config = dict(
    n_layer=10,
    d_model=224,
    n_experts=16,
    experts_per_token=1,
    d_expert=320,
    d_shared_expert=0,
    activation='swiglu',
    moe_layers=[0, 1, 2, 3, 4, 5, 6, 7, 8, 9],
    router_score='softmax',
    normalize_top_k=False,
    routed_scale=5.02,
    balance_loss=0.00645,
    balance_bias=False,
    init_std_router=0.00902,
    lr_router=0.00113,
    vocab_size=32437,
    norm='rmsnorm',
    norm_eps=1e-05,
    tie_embeddings=False,
    optimizer='adamw',
    lr=0.00438,
    beta1=0.95,
    beta2=0.99,
    grad_clip=1.0,
    batch_tokens=65536,
    seq_len=512,
    train_tokens=283500000,
    steps=4326,
    dataset='wikipedia_en',
)
Below are experts of layer 6 (counted from 0) of a mixture-of-experts language model. Rows are named router (the router's row for the expert), gate (a neuron's input weights, with its number), up (a neuron's input weights, with its number), down (a neuron's output weights, with its number) and show model dimensions 0-223. Each number is 500 + 40 x the weight over its row's rms, rounded and kept within 0 to 999. Numbers have three digits each.
After each expert's rows: a language model's description of what the expert responds to. This comes from a sample of Wikipedia text that the model never trained on.

# expert 10
router:493611561471503546511524514504484521499547510526449521507470554470520450481557558446571540507462539566618494471515456494533471431587446483474505464508536412479510562477540444485477587539470545519550450573559515474474454498496536539528493471491489486478524526473466468573527495503428490572430527413479533493509476556464459514468482512499562473508481481494537573507567491543497571526516493511460518497469532561437418471491540513470560491516575520524481438470543513525557466567480457504459536538527575504529490493503521459590472524518506536475489498518510521418489466489516559508432474528485432478453480466453475494475567455494465473449463482470471562478523495535552474534420
gate1:522493468503566493567557475569511520466480547424493483574487478502483521536463440549534560507530527545539443546486537486454483462505529507507492597519419446525540484473471529525467533466544562478552488397481469508491488471470557489481517495541466481496486480540493448488451492573536557495513541522483525422537550540485459496512480525509454484423510570521460381482450619464493499518575505509585466504464546512473518527528470481531436520451530405470512459485548540492416517544458568471494441487456440501504502582480496522459494460472456538520496461461424527497437521467548498521494517493511507486482557469495566566443503467526478480531513532486455550428449437504494537468554
up1:471478488554508476526492472496569494510513477497615567548499493543509470459484502474397454551550478460441549496481580552549548420541510488498540483515532518469517516451497516523530513494491492494501496516483489489533572467499463448474539583469447500458422501492436503484443469472558518492451537545457450490459509522520515431480531498521459499552545532516510482496516497422440595539460476493480510576477466504474390473471527535541467524491527448532499433524443453562495542533494539539529520541477444552490573569528499549486489611538518549506475501509459547495488483437554463556585530538532515463477488495423567547467503462521430515437525469532471599497486486498575520489525
down1:483549510537513509457432499497492535511497530518489466589477510504465511522504547453446476501394422454464499543476557495506533520496455518537515521455569500484500439497492479415551517468495517481449461528495582517523506481474455501550478498515497508558459547471490503530458483457528508461482503493479423524424506498575469404532531538497561454527561548528524486533528480528541467448518509485425488484472520526452474536588477463483511551526491486460462466486490410464495432514417525513591484462501468474490534523510519469554482519510502515426460550509476527510460424493449506574463507520572490388529611497488601395530528481496475493486557552540480528464510548490531535498399
It responds to: Sentence-initial words. First word of a sentence or list item after a period or line break: The, He, It, This, A, In.

# expert 9
router:473484535474495520482463489565438486515518506552487433508455539539548521517537454511588545461466535508472538487564428408528543458443551460476532486512528556551462509527484451549429507510500524505474473460472547455498407502503506542509543480466500554524548521458522414486522601544467569452443455511465510468478482459499554519464516494492543460470507482473501585533500551521569535493447530546481497477460563539454444543548496456534565559477542549543515520591513480561529462499538444484506478512489489411572528478491424443516437446485484518488512487483550487539382510492507435476557493499450495572470461506437570478461539503506527467489524495471473512461453454486510489522419
gate1:575508439472435463486427487541568545555524530437517512466553527467500499536474507465503427566495497431450492514513489469468491506457502510558518467552457518452532450484492500415413545500539497520458537562559520459458513471463466515463423497524520562554390493498490578574502516488499514478469554454471432423475464460480470564492491439450496445438549504503520469504513481437494515499536441469577485512514494604512526483498582554554496557519505443484582478510504503445512486567487568488538467469547491470541508579538550546466561477515488448517435529516469485504558491539502563490551585493557529501525476483553422528495469522470494526512502522496545490480481464502530501503569
up1:548547472601507459455481457503514533573448538479535563481550554500526523550525601535544529494518486486515549474525498480499488560517532576504506377485530527447462511519560467471488467581499489500471437549460579471494472476526488532592490505557458566515426444460514544478514469497501541521516471424467475502522494502467526471545489504548457472500504456478494523513487483506519558516464552497522493440565459560550482471535575496477557458534541466503501497504434534487540495443499539518568488496573368458518442510495544517472535524492543441514469517534442524513563478495551479457582468502495602560491514473514537531441558501527521541452465536507541478482487449537556508578507
down1:460521479564518479484525517520423486509508482442491568462529521490497555406499539539484563464565523504506571584524510519503529580530512521502518431468494447435511474504507509482504465560515517522488578490419480508470469508498477515645525497480478531513463441475522505477513473501525496555539437468492488523494520502488478444508481486617543518564527495472455481493548491529477481525465579547496464519577489509472516518487455535527514444537440438494508543521498488547532497497437571535552529548502462493416519560495507471474492564502550509445470519471494544484548447517467555441551473490569557477546575472531537589458531516551544492502530526443519554459552476550475593574422
It responds to: Clause and time connectives. Subordinating words and time nouns linking clauses in narrative prose, such as when, where, because, after, until, and time in at this time.

# expert 3
router:472512529480489512493533528515574486539481523526498450525545518502527535533551592500510457504529464464549436497530452536492447509516566508558407466514526494513527530432564528477434514460524555492518567482589525551499511529493526437459485430498496508435439490486498490481522514463535473457503480458541452525547475447461414515552540522525517491447526537505502491495547504567537523458474451469505519535508491476549571473460478440512507450558506511430438451482512483446536527510530532546552521530475467464446561478488500596529474522431490505584462525539427477437495534530460570469549421527580451515438547492524484474492408445515397465471453560486534492532557548542445492483550
gate1:444535582444474502496547546508532463520461402564547476460506487445479562492510453448520533527526386450520484465467532566517544482523537485528494598439493540463503442430437554481542563501496521512542554455498511459518508509517551530420522480546483536488510513547525414500492537442441486506503502572582477482476515462553528426590526464435488554502557559502459481504526536453541499486485533468490510551453515531580455508452466421509605465483579537507518486462469512476495481453559526495498479508447487468574575537542494540476535499531552518498447477486482512442489513552554484450547535544491554532530462474473445493498543458573512510488448475457487462493487492492540502517485
up1:493571504504464496469482533488476481514498472513452521543440463473526453466565467407550514497531462501422478468551567521563480512547559436540448492490434513562582467560423479559461478509513512509499500484503539466446474443576483493452411490509447458467539529537449482489497485444535505490411464471488479565539473504533469467472493476492432519457514505490546507501449435468477476504493558481541549483518507432530459530471490490544563490496528507466461504515486510495538456522498533476471418533370498460513510540550537512462465490516442548552475498481407513551576569565532534482543542440499422457554496501486526518420486539563438496477461533469524450568496504506471527575547
down1:533541459533485563494442550532534530544501514558524606501463547514534470523484469481494455445473520474535502501506409500536544544458452520554469485535511503411535495500478535518496420472512506460487443590523580553484487516459513539519509486433506516571494423549531487517481519466548363573467520465468511518518464571492483427483520532527489486534519444477503514484546533505461511497463502484472485498457533509454516535486460480531489469588491522491488530400464527438478444502530472520518554440440500545484497534533405438530486428482520494495519500447508518525538567479433456587521539478511538555428461518514495499515552484525530539549524437494454467446469590517529503606492
It responds to: Competition and table names. Capitalized name words for sports events, teams and organizations, such as Championships, World, Cup, League, plus table pipes in election and medal tables.

# expert 8
router:562521426523532492496456583476515426399457474492492526469550546515498597546492502453461530533515535486492489462481592552524431506565425494528466490459486479473548505538517485523570460479525464536467450462512464500539564520479439492549483473471442541535511538464589549506452490411520455529552536465477487435459506467484532540467517480486493472534565541478481462499482435480482489603450525541556503472540467462467512522495536589502510532546485530448495429575530501483493541534427542547453538486422491483475501502530571516516473483449534488537490513449459531549490499545513590476473487527553535523518502564484529517418503510536528522459560508543454441457516460468493466460592
gate0:538486454466542483511516550541508493439519479492546512437424544528509542485532486580542464523495508531473506452527464505453546471466477557487457582489460557565525516463458597514582417508508424435524529426491506455482439508500527446515577449463507487525514483560546512505519513477555535520517496455515521476495500531510556466543525546530534502495517464527475466553459496465468577465552512524515512471449472549476583447434496452570499473493524417441560546469522461477472538458431575457459542472457505513516430531555604474453525454466549470517453487514525572458461523444498514546496436494478539535414549546516490548514506512429449521470510494510538543471514448553460532465521
up0:453488477412477465538492447553515520416489530534450529475534461474501476469519495495595385547556493544502470439513487435490518499512498527431491497547508499558524550427487467460562476497450529539481480500511423510633506523496516444490455516503488446533567563473540540432511437485543517518438508549585489480509536501506435481523582501506471492500532474531476476540455515511495432500442555446560575446430561511495500468478520533499480521515507440540473494480540552485563519472461505560440497448475521502516530465518551429513522542523498514474448530488499535393510517469469509473501545551458522540452496621461540473457545517437461516501524490548509543507471472466460468529456
down0:515480588524396452527475499469483482472457478519487457520466505579485475524518533487419442445520500518491561415512463413585457491554544496464440479436503517555497488435457558481551516542464458497504474489436531428499482455493470515446471527494474489437525507402536501452468548543473478484424532532457541529478467460507502502540531504513464589522421455462508494473465567468537475491543493525485508467488510446509470528503476478565535454530465503466521489436505558544506460545494375453503560443546472422457508471435416531479511539499422524434464441469517507479523528551494557512492533487459539468507472496515520515485421428514516476511535538472475452511550530537443478548487
It responds to: Foreign-name syllables. Consonant-heavy pieces inside Japanese and other foreign names, such as sh, j, k, ash in Hiroshima, Yamanashi, Shōjo.

# expert 7
router:490564470532509456562510486475531599500524491431495504457504496512459464512456485528550519457503548525480542434469535560552523501516450542477470476470542442467532459446516497481578522432503453466479435559464498505548507545552482545514486487481499554419512528510509477535460421506431398526459486424534475468529569530569516446510531503565450484511399521459564483510521513484489515517505497448535452454477456508462490488504487512456460467530466525557502497449562484430471514520445493556466525576416502499463534518524541554628509510458603543481531503480524489499498535541459518540541558523561527476443473540520494419481534460486551530523589508567479481528509502535453527546497
gate0:519523497427502549531442565480533468421464504536543430498374452448517542569437541541506535556498507484456463467517476531448499523530533483467505491557507565496480512501504496488497511449532463424516483525545454563466469478480520485456531464516427528551515530536430514572479534485498489551549514483510548437417432558502430497551608508514515560465598511509509548544490513446471512509468504477542520523474509486510489545574558491488443544398449567489501446505517468511520493474474524480459499418542537430483545475597526508514442497463465493574546458473526516472534526502469494487536575548448504578520495543513496491502591480498491511492519517533456456537549479462465498456512
up0:570508483576551513518460471487544474414516451495495541457476536461482526562533468439437477525422601515493451562494486539482448503546455494433478386535473521523483529514525534462581632492545452488519538470521513528493549442508466489534531485494475500469489457566588464594485523482493460473532453438513511482454489510567464527518548440509516463527500551522500440473585417498500470501472517530441500535464488498516493478482502550479479528440494509501475537433576464468499514483473455501516456509474511479419529512494556513533527559553549465467505503483461554510435521477542485503490447577515561485552474410551456479475532501517532484472533524518505479457445492519412433508454
down0:499532546485547514586567462563468561491475505505507550465497496522479535442520501437521459463537449539470463506516505515465500566558466478533485508469485495594442473549493429498464491424486500456579456480531523557556518572477431550503484492396509570486496519532550505478493469543500462451546490459503506527503520467581582545503489485510464453522448484474446497503503490538451522527451524543520433522481506436526548597495476564478532541551510445437492559522476459507484449508428583550518550523542479486531507464495492584540601544540512551462468531465534511542480505476572488511459455460457570479481524423503477488568530545449486522562537511458508470522443492466571465526506
It responds to: Personal and place names. Given names and word-piece endings of names of people and places, such as James, Charles, Carolina, Kazakhstan, Darl-ene, Theres-a.

# expert 13
router:448539494503442465507581471430439550475521550516534552463564517572501532458571564467519560485491489537531563503468535525455496504527533513474510557466483482469490448515478500534509490538498531606535461541554490547518541551457537459541480503537475477473538500430500489483561409602450524552479553500455502522504545544477473503477522509494506527551498542546552526500495579565464533503533455503518464486566468473479511535524394517437528473556603481467507501456518537455530568546498478479548497494526451493539467479501476551464553504551537556583516491528510454453526488473428477511525547440476465566496525539461457502434525517476543487506474576498448483464531550390509486450557
gate1:547512479447452471474503499452521522522489429459503535519493399523491507529426468590477473514498486490501565520496463490499487488511516539508555497523551552440468480469477509555555530457499505478567398479483504490468470430532530457477576569506505453459482508544558501460481503470523511500544486446587525556521500551479506481443554469523483499534524497517553523517441442480430509536532422537553489435507470414530529481516481457481499524451516520478432523515498443529571510471569495507420499493507559522437416495549475477444547505457600548556464458531499427497465470516457538518524551446441471502547506588519518469537597601509533506491478471503538514514570464506558518444478
up1:466470545480540465501519511527508496519519517438456432443500548535569463486452581439521498482509517512525498503451481498520505563508427473575513471469481487491507570459506492565510529495489610552443513528483478455444489534478484537464544412557585551499467464515539459456534544553467431472483446468482446513525523477483537562534487500459470530487503483521519470497473480555490532528481537514494484430429454504431509510535484436589483515568469450524535563516440578496574483499537529576529459561417468519535495572491502564495461438482509503546483531442491516537535491510462447536558466450480516478517457502526465518496374482508467430490497532489527463564487480390459542478469
down1:504505531467505487479548538460539540508472503504446479502405439439539536418481489553526465515492536450524525588562436476521437516599442490434521535552592533530568507528515515511610524521482492454550449449528563513523492534492549475542512456557515494577569485487483538512514499526521469464452471521486480550480434459470491502473541559489505529477565437563454564414523439476496442489544443492518554485548442467516474563521487533508484553484517520468501487501556534483520464488538407412410432504562527494473500515402476509517462570486531474464457544467466460420508489463503494473493501477458518482499505498526535478449519533522518473570513540535532552527524503517548480463492
It responds to: Determiners after prepositions. Articles and possessives right after prepositions like in, of, at, on, such as the, a, his, its, their, her.

# expert 6
router:465509524479509444473495457413530546544519570524510521434552497439553482519536535480563481452478525561460474412487537531480432504560468560496486507499533514490494524430505482473536444455507547517487485525548469467518536493456525545424460489473527505387551543451494537500452426576503419536462513445455487461556518506465515473451513497527455486502438491475533453507588566470445527477471533404514474483479496462494467488517474541515512465569543508522545588467515496452468507520474484561506532510437547495505485487448549584566557503494559566442474537540497532471566467496473498550472556512528515468463493468428423456488525469393525524508534503522447466525516563502483464550540
gate0:589473494501487507520571409489461477461507466522489405455487454466432517465529479468491430490487476450587464478515549485444444521465590548538477504563478488534473411558507552484481528530563442543441538529482491485520538419552501483418479450526519529545450530488452526493535507534515510553442500526523475599531498567423472493509494523506548490494518508478465476469445497489496434481538523459491448511540562490540628449538506531502557462470492530566505457504509474417529497508463480540479461479520492506541449510509432452479495465526428501497559489459471481467472429528495483512445512501466479499500546499526501550506422505579436542563442527568455560465501526484491511547546
up0:529477538505432458537525560506523511451558479490533546470528482507484496524521486477493523531444519518526459582448481520517504437441455393427542498475454421501583557490484477523519500546502515502589496477445479507471447518501491529477506550516557479417478465488577483498570520521476517496495478542425422456552543454516495530519489448508510536473509446486519519544473478567548584409533493536502482482561471518453460514503465509471460566495599484522435511540532547563434426570548482499563531478499497470485534520490542497485491504518468508491495476443490469482459473520487541398499515417455412545549520539569523499482493476508531496596476435430551468574471487536531503500541
down0:458463508506524530498497474451482471492532486533568540519476438555484457514529400526510554521459562507503506486529474511505515454455527465490483464523600468426577498475455536512547523479532507479534590495464523522510482467479478481487467449527550529507497490515514509499519482423472501554492519484498524504548528589474521499511452520475486483506410429502447502454552444568577459592546516526490545482510537452511473495455542518432481475526560510503387550450483520519543498543563489461555544458545613409455508517518461425499551484416464431538563506510560472520563486528482511496450473477534491446445535493533449490516552548539493499623551444531488475498532496529475488530488
It responds to: Past-tense verbs, table codes. Verbs after a subject or was/were, like went, signed, performed, came, plus odd codes in tables and foreign titles.

# expert 1
router:430461506496421521509456510580462530470519478454583511530471454539524555521470521475529451444454470457540502581481513480575550499426514526526508533483432504536482518502498538496534502499564539511498513466545573476507496557506473524464498522486457489487504477419487520468458439538505519526470535505530474485468547533540527535488518509538541530545520508514486463512421491530557525514505564532483469558542446539547550563501421528455552500433532497479563596470520437494526435501506526476538484492538488559542488584455530466482560566567536574424506479500487451545434478477511418456512434460498484597539467491525542520530533554522497517572512468507515538542403554513515601539523
gate0:513452493524497475573515483531474448450502512480535522514535519542454493488491532481480555504495459548571477534451523559433575466477523562562471518482541486533434511606415532589536509479492478539543414472479389492501525506505519475464516499459490500526492490527517472553525512491440493517544558362513460514538442563544534530591398508504509536512504504557465485485523552536408585449571519510482552519470505491502548504473494559540508444500485445496510484535457537491544550483524570475530522485532451493551469551539517519488503467551468491578549445463517431471468475527531466496536423483489485561552523557512535527455493502502474486526468568533519499424495483511470575464511
up0:517479524546527439490467538521496566535500423472422513431496493488516452513518503548441510552489557574407501543537501520523522512570475473518525485537541495530526374497482426515547554440444511490492429542515542450443479563529566437602446478541520470479523515540499483509428534549522441525476478466513566472452496473489555477484522510458485485528490486527426538492508455501538456547445500468412464533439461545456401436568497482500428562462486495546468486514512520470472503539506533564486486529461499464485480553541521464481548497513467519449480517496588547530529571470538530450505537469454571531457507499520511497452526479465472508444517500448549570479500560537457516488449
down0:531441524469457522611513496425524538505580438510507484556505494490498469541510455565473420533450563537559500492553510479507492409523534531551394447540508530548484467453515433463529567510491516492510533492523489520487529522473503477457437486534510427515522530490493466500536524519518510513461434545471481454522460465547540561481538508468438444482494525495487516479417396460449499534497501511523495560442506529458539416560561518488542523452518451522479452482460491459517511478498492487473405481482513486443461520486444497525533556485557442520548469447513509571489491493469489536553433495540473448495369481467532474516603555520593521500518491516573531495452514494487535467497
It responds to: Determiner-following modifiers. Words right after the, a or was that select or rank a noun, such as first, most, part, only, same, own.

# expert 4
router:478457462492549532537598493443544467535536571509469465493516439514556404528478490475572473532497531532546432529464455503499460443534493443503452497501491471487453526455476497537538511510514511581540543470543438458579532451494444531411438457505521488499523519477504528504478497499515501521568561497466428520554439469535512517494494492514488506467399509455442483468570560462456490472585479445554504477552565477497510549460554534554463456554488508531564507442422556430464469553499548459461560536494564526512507508486520492511496509490481502467465502420467516486517480491471507577503551550488500485495551505480442493554505453441528491550500488496453544624599490446490496514511
gate1:506498557500440400473426529548485478486484491515511553432451519437467458480388486429503520498447518515548512475519495473515518437533510520528498492435527537468537529509495430486532568530452523461511559526493485550547471526474447508503495522451588499522556432461535546523555588460486477482507449515540536484514431544553533550486492485560482465537512516478569505513487489595516482490533539481468575436484493507488488463485524493550486479526450530471454469535577471526525570459537502408440538533560451446571467502564558501497510443468486525557556570464512530469521446476474584503497497467428543507513422526505579570437489480483528525441446515442475538496508497509464500511498
up1:561419551495483471485476448523503554552491478511462537545523503451504603522470499510510495484572442524512490473500536482485518503489459519520540513440489511471447457592560502530526479552537507550496495453527504507452570523454459498438490551508456460591457451417495457486526509532543447497512518471506489482511485522607526491480562498503461469527521504505496448424412502480545522505543577541491459413501488496545475554453492487473450528521405465498523494520476447511559559440550559459548483532464490510577395521504457493472583523479466496495513505463583495541499545474515489566590490525564578510563446511481466543457479506540542515475442491493460512453427514539498478571479
down1:540513478526466562522490464532532520412475469476410541486589552496503509468524492547479569477508567593488473486517441498560499461477421469560570501572495479446499549544530536468499542498502529585604517486521451610507536498493463507476506497538538556510508510483510483521495541424501505477469437505566533419507458426562545500476494479492570506470492517537488474473535503479440483459502499527516502524470520510493481516410490448446510515500504513516479539484494484492468441546497588443517456518549455483432507455463548529504523490486555462499459544501501491470486464527521574497546489549426523497541489484529536565504570478537487511420502449546534492430389490589411537491501
It responds to: Prepositions before nouns. Prepositions such as in, of, on, for, with and by before an article, often in species and enzyme descriptions and taxonomy boxes.

# expert 14
router:466502502509543439489522488440542492549505527511510507452523523447540492532533540487522537465496534558460483408460523484496431504553473567484475539511539512489501509394512454533569443473476555520495481525531470470509535499466520559438456490458539483389520527440484534466455440591526434537461506470441505478583558471496532438462498507539429527500441506493533456519581584504443551503488499416517456483500506484464467452520436535470486487570564542546522550473504536445490494497529525563468542534418536518511502473454555574535554496480574528450491529550522517435551481497489488503475568523555516493485483487440430442498538437409529530470520476526461463493504576480500530517531
gate1:535511536536491482456516531584514526511476530484418461620522515477480505452487467527523535481576514490520500555429401391498494499494538549561467454509489471441524521513464465478483498591396456545508520469483508490514555540558444451479494553471428473554502549501474497490533494478418510540551526502460461536565507521475464500484512478441467492549462533488454542496524474503485497480557455521525533581491514514484494466530557518551541491474540465560528496507494523583474493527459486550558470539543502502521433485519420442540484475514445455539476431498530560460545497454460510514524550488478487477452558519514550552551510471465489502557497406419527550491493493435555556428432
up1:438470494577493506460529518472527485509425489544510514534528476557451530471533508573534481497529538516523459535495464458522488552424518514552543491423561537548480558512540512537451512507477504446519525475502541459530529514528442488466539587452519490432570591448476509466502557468526513493506493491572527528558461468553528492477401513448481485503485499437434542491490434500509548489442478579486473411451569572471476550532503504508493428510469442582532511474465504545455494517554517545579540519465494495540428491528516491563480510492545546447523504524535542500552529450449525549597579504491462503495551500478472451482458503532475574560519428503480517496470456474556563521431
down1:523577510452471450479515543492494546521427464549416548524503508519525467484588454516438530527505506494473539566513516455413509519548409413516508531486460481496543459559487534487480488441472438465452450540486554474530474507538501464480487555561492518463371466503566527471481500509511551503485517445533529436513527582535512525479470469511452494493515558488507521480461448435486483501445523542517536455513505525622465472470541465561477480578535477451526494496478510515543478503481585470592509523563471490487563562441587496434581485541471500488435442512454498485541496460501441475491507523514501519468469517444536508561429490535480494506476511482540518547502444554493469540439
It responds to: Table cell separators. Pipe separators and numbers in sports standings and election tables, plus final words of ministry names like Education, Affairs.

# expert 12
router:451535533528506441503496472437518518547556578482518513430528500462545524503518527476570501451500543516504460432493538504485448524566458576484473504523537495505507507430486518448555460478549552553507485516530490485498541475505513553421445482418525520381534519498480513520471412519477450502518535423443504484529507544490515464494519481522476496494434515470552474479564570450459515487492503412556461518503504477529486478517434553482491481564553556514544543451529508434451509532482497564499526519471544521490485467470575586574560500472570535421458536528511490478570492506456520516473562519551510485481490505436449420455522423424513553496528487570460439566498574477498466549520
gate0:519437497511524533489494574479551478450495531588436462528593505546482495442514541449513504548480517458483477470596419446501512513515573462503557514504523498496419476435466452518585533507431463531413526446460516482519502494503480544474507528500452536539413475524483510518538562508554494521506432495422478531512525560544467512476416539522477562553530478481514499426542466451452525506529463456575510520488438514536538472461501505524569505501515455489536480610450468524527489433449491488514499529524573469502425498527499488492520488510449461480503473429522483497510501458466513488473466499437530493589561513548527598526494529539484447503454497529505437445472479577434522439533
up0:457484501540449468499547535482419515424548559504478505447521535457565415606502511522422522442484464528519503491428493522516417485482496462498583579539492457497531488505545457537493492489503477548486523538551494496480428506493459552507465517420516515554531554472542539482503504529471475502425486463518486490535510539466497467467509470530552481491549495527485535425505488538550508485479514534499508494510495522557474481455490522505527515534515472459556486514512474503597484492523427531546424393493519505565549534457515502480530455541518533559468479505452439450509507535622420410419473537527515553559533493499413498509438494539496521500475462506483488393462506482523470435585
down0:484514530577508504510465452514454517500506580463439505465549528532515480514462535565467407493520544477507483441484478515475539425492508486538394460486506475416618517501493459538446491489448482525499428510475508439511505559479468575573488485561436536555518507513619452516420539473484447560506438449515502478514495471500563459495428507525482494469502555509518490607505544490511453531517514574521524483530502558466516493470540505492491466465441511501450524474526497473491499479495521496493557445419447497521505513473531489543486489475535448512506499547571568488576525473504536549567474590527545494531500554497476506518453487519537454515599480502414517561472522459548574476478
It responds to: Proper name second parts. Second words of names and place terms like River, Street, County, Award, SC, plus such, other, 's and served.

# expert 2
router:551436514509500476462490520511525455528475520451490500536522486524508548451440540523487495485528457520456457472532493532461496459529640535637545585481490502499536489492509555533434521546457524511468570509556407538468491475463496490460560516508532434514493471483497491462552494487500582497547520519547522499479436524476464513526506472468494517447538541572474476448455504418452482460512479459476522541444516454513534525494547486543477430511447455446587507544411541496548488528501545482512518412479470573534445467528485465468502560423494491507433509506458538526547494485459535489551563481522507436496558504480524518468557439474488605512393505473550474507461454503555481500509
gate1:553456501531452534547439495464558509511563529478476491428449488444486450479552490519504466529504543521463521476445565461476489467434511476538560499518460502506420521512468513570546502472481462522534505530479559532525534582501532487532460495401507459527520482477544581479517548439538564514493559519498471475505502552474541472552562464489533473533436501517494597571484512515505475500597561446525563506470527477466482500571571434576491436503509438518528518521469508452487495462506621564475499496530495439520595525552530489472430491516473555495523460483506497431461502526537438530527441490451481475501493492526516521530582448458522509470515494571505488460451507489567590450472
up1:500505515535473480525520480512572451453453482496538501413483538440396464437481438518466471498541559574516527534453477511470551491458511480473538524581464468443442502486423511490504551442499554488472590542489518516495449464460517524512440496516529545447483559582542487546495533503474504468521500516476429501534579467504468495467491563549473508488546459557414543502474564537523474492470501497477478428403603488502556512468489476513455424523523458491505512489453452541529511466496437502491528491459521559611462469507545514532465442457551539516481521495420453530493449520485477444524484448536465487546575458511470557484535517516514422458481521534506490527504470521462476468392
down1:499562556506479460474503492522447530476522518500544489542541559499508562544527511510476584535520546484404518444475481488447466519552511493531509542424313473426481489498480449520511481562517575492499484528447474436492495526524508509517485473484502493544405543563464441526462447488483487426518514524513465512520513518460519531553471556525520484488481448478541500524475522473506582521492480500459524548479503512563523458503468514571477563578471505484490541447497542445540528449542501497581505512426457520544529522502484538516544452469539442514552598512458529592511508439484516517572468516513436513504518561554511464439482563470556448455500504562503484455430511501529563485518
It responds to: Infobox list punctuation. Line breaks, dashes and colons in bulleted infobox fields, plus field labels like Born:, Genre:, Written by:, Released:.

# expert 0
router:536496482523547476500558488496465505515453454538487411496486471526436484487477425559441466548532476503495483564466500508433507582454470426509468462504411481524468476558447509469467524532491446475521549531431574509486491469546478434524416539580497478573465507548514487508521547469526471481493437538519507572497550482504532503554481552483499469530520443497431480511417409531531445509520499552521549457516449534507473444482581478518471559402448452543397502483500494557474484460460465487507462541565466497463517532509460464448498448551491467494530474487508540493471545534581498502436420465449549536494523532563525563551448535536514494524521507518556512463532485489492581478496
gate0:543515500476518497471555501461484477560521603533467426599483517500438492519487510542449465469508474441495461495446476492478540596539520455544438449508385530530495460528483512464448488555473491521561508492520512403539509469514447499484503502536514501532552480401508445506390585472501485509440463483456510516533500569490480494484451467454521487495490499543478431512528542492541483508454474520491467526487452478506538514433486499511517575510534482524512504474506491458428474602456545487416518470537427498450578456542492481456499433523456520494498465507568506408519480477523584451445567505475497532559526514602519485460427511495500525510463532492487570537518483463516550492528
up0:458460460493495471458481469510532481463478471516510579498494545541519488475517435499515526512498532466533469490494547487505518520464514480349510480451502575537505555510513521536502487430493552516447498439474525481494435491495484582488481525454541513408476480427597448517566562510496505471552520455487505449509514488516520500479451472579502470458469520397426464457491549601507469516550569538494523530493525499492524561487521482424538501535481519515443550481554521532461548502450414538538519461482528522517485532471493495457448492458503512438544482440535478495544575491449532543545442487506472420459384526462455519515524477574498513478508421475522450479524525509529388506528
down0:531500530531510465459560510592507529524630495517491498508540499541447461547541522532519535517478519424475484549529496501449521498515468514612481460486464383479511485490461433483488521499520500485519663538422463471496566536455503488488494526474481542479453541545527528550487558513492476513435524464461529538548474515454509524496540526518530508493498478479495490450521499457523502508500451498555504445464440575555442465500533493509477477551506540535534531522509456501508472498494543480410513492459424441519537524601459531576523527536488505487495446533513509569495455523436608477475461477457499422527489514557474466532477558455502541466454626516505492452541508510461517519498
It responds to: Mid-word syllable pieces. Short lowercase word-internal fragments right after an opening consonant piece, like sp-ac-ious, conc-uss-ion, cert-ior-ari, label-ed.

# expert 15
router:527550409489522496468472514448500548498539511536484573447440456439463434469470421554441515557452501433495509512554442482522501462441529541549496491541537548541480500462453489472512506458549472465485525510513493462487442474545570515491546455530542474521540475587462465577452528457433469543453450551538527398507484510482530520515573418511529442504474432536546501543520498503464479504531432514466557460526546472534508513553467454462510554471514463470500457530533507509507538466550477533436514481484573466498555505464455498565438501503433495552515497561494488426516517390529473449458539492443431491535438524492494451514434519514528457573469472493542441505511490486504456452438
gate1:435460542528531503477558522504469490481553488464475505558514508467502469536504462512499434464523445493480461462528439483507529450406519494498452462419497482472504513437558512568507542503502496515493506459480528456564491614536606451464500453523439495490567569475459475486490503462533553576467484549488550455506532527564493488532521487473504498459553470569613520511527471575515508485499577532556475430537503463464512441473428489513540565449500486531538484550528454511487515529500526506495484506474469470620585396484527471502468535541522488511503508510544477562424461536559499509486470462564501536471464465506486552479481560457461529493505497416471526476533512522588536575493
up1:438432407500513559498517499475542514576449515465494505469484469496478574524482527521480436524483513507485500532489532461508519512471474484505573467515520468541517560437537477549470584521512427460555483455476529518550506526448465476520580528486486493413475488498524477417467469583518528515518543498510502479511567464579532493496537493431527468498488445492514456525508482475531467540513546497527444473504463531460497454515406500475509490536585477505614583504563497525433383553536518529503421494457506613504482530451491546482550453565458521535472504526543466499474479443530436479466499509491509513534496386568486562544472553479469453458474508463483492520539525509463553443491
down1:461480487570511439495565488488519495449540594483549526516437453519504545538487506580468419475517566483599409560498509482468474482503458476461513504553514511512450511467539471471569550552526454501535493567489462547524472464510427533497495555492440450456490553464531519561535529466472471563511505510443533514451505522470517552529480501503569496496562560515521458515539408524537471546471523455540510499511472464541509548476531440428525446480509540446473505514538569502421498526485529536540510459501556553508479545496503489491454519562468421504484528560452464498482452482515419525461541497549589481468487575543437582522509474504496505510454547489508429488532581560523424481469
It responds to: Line breaks and endings. Line breaks after sentences, headings or table rows, plus sentence-final punctuation and closing quotes such as ". and ."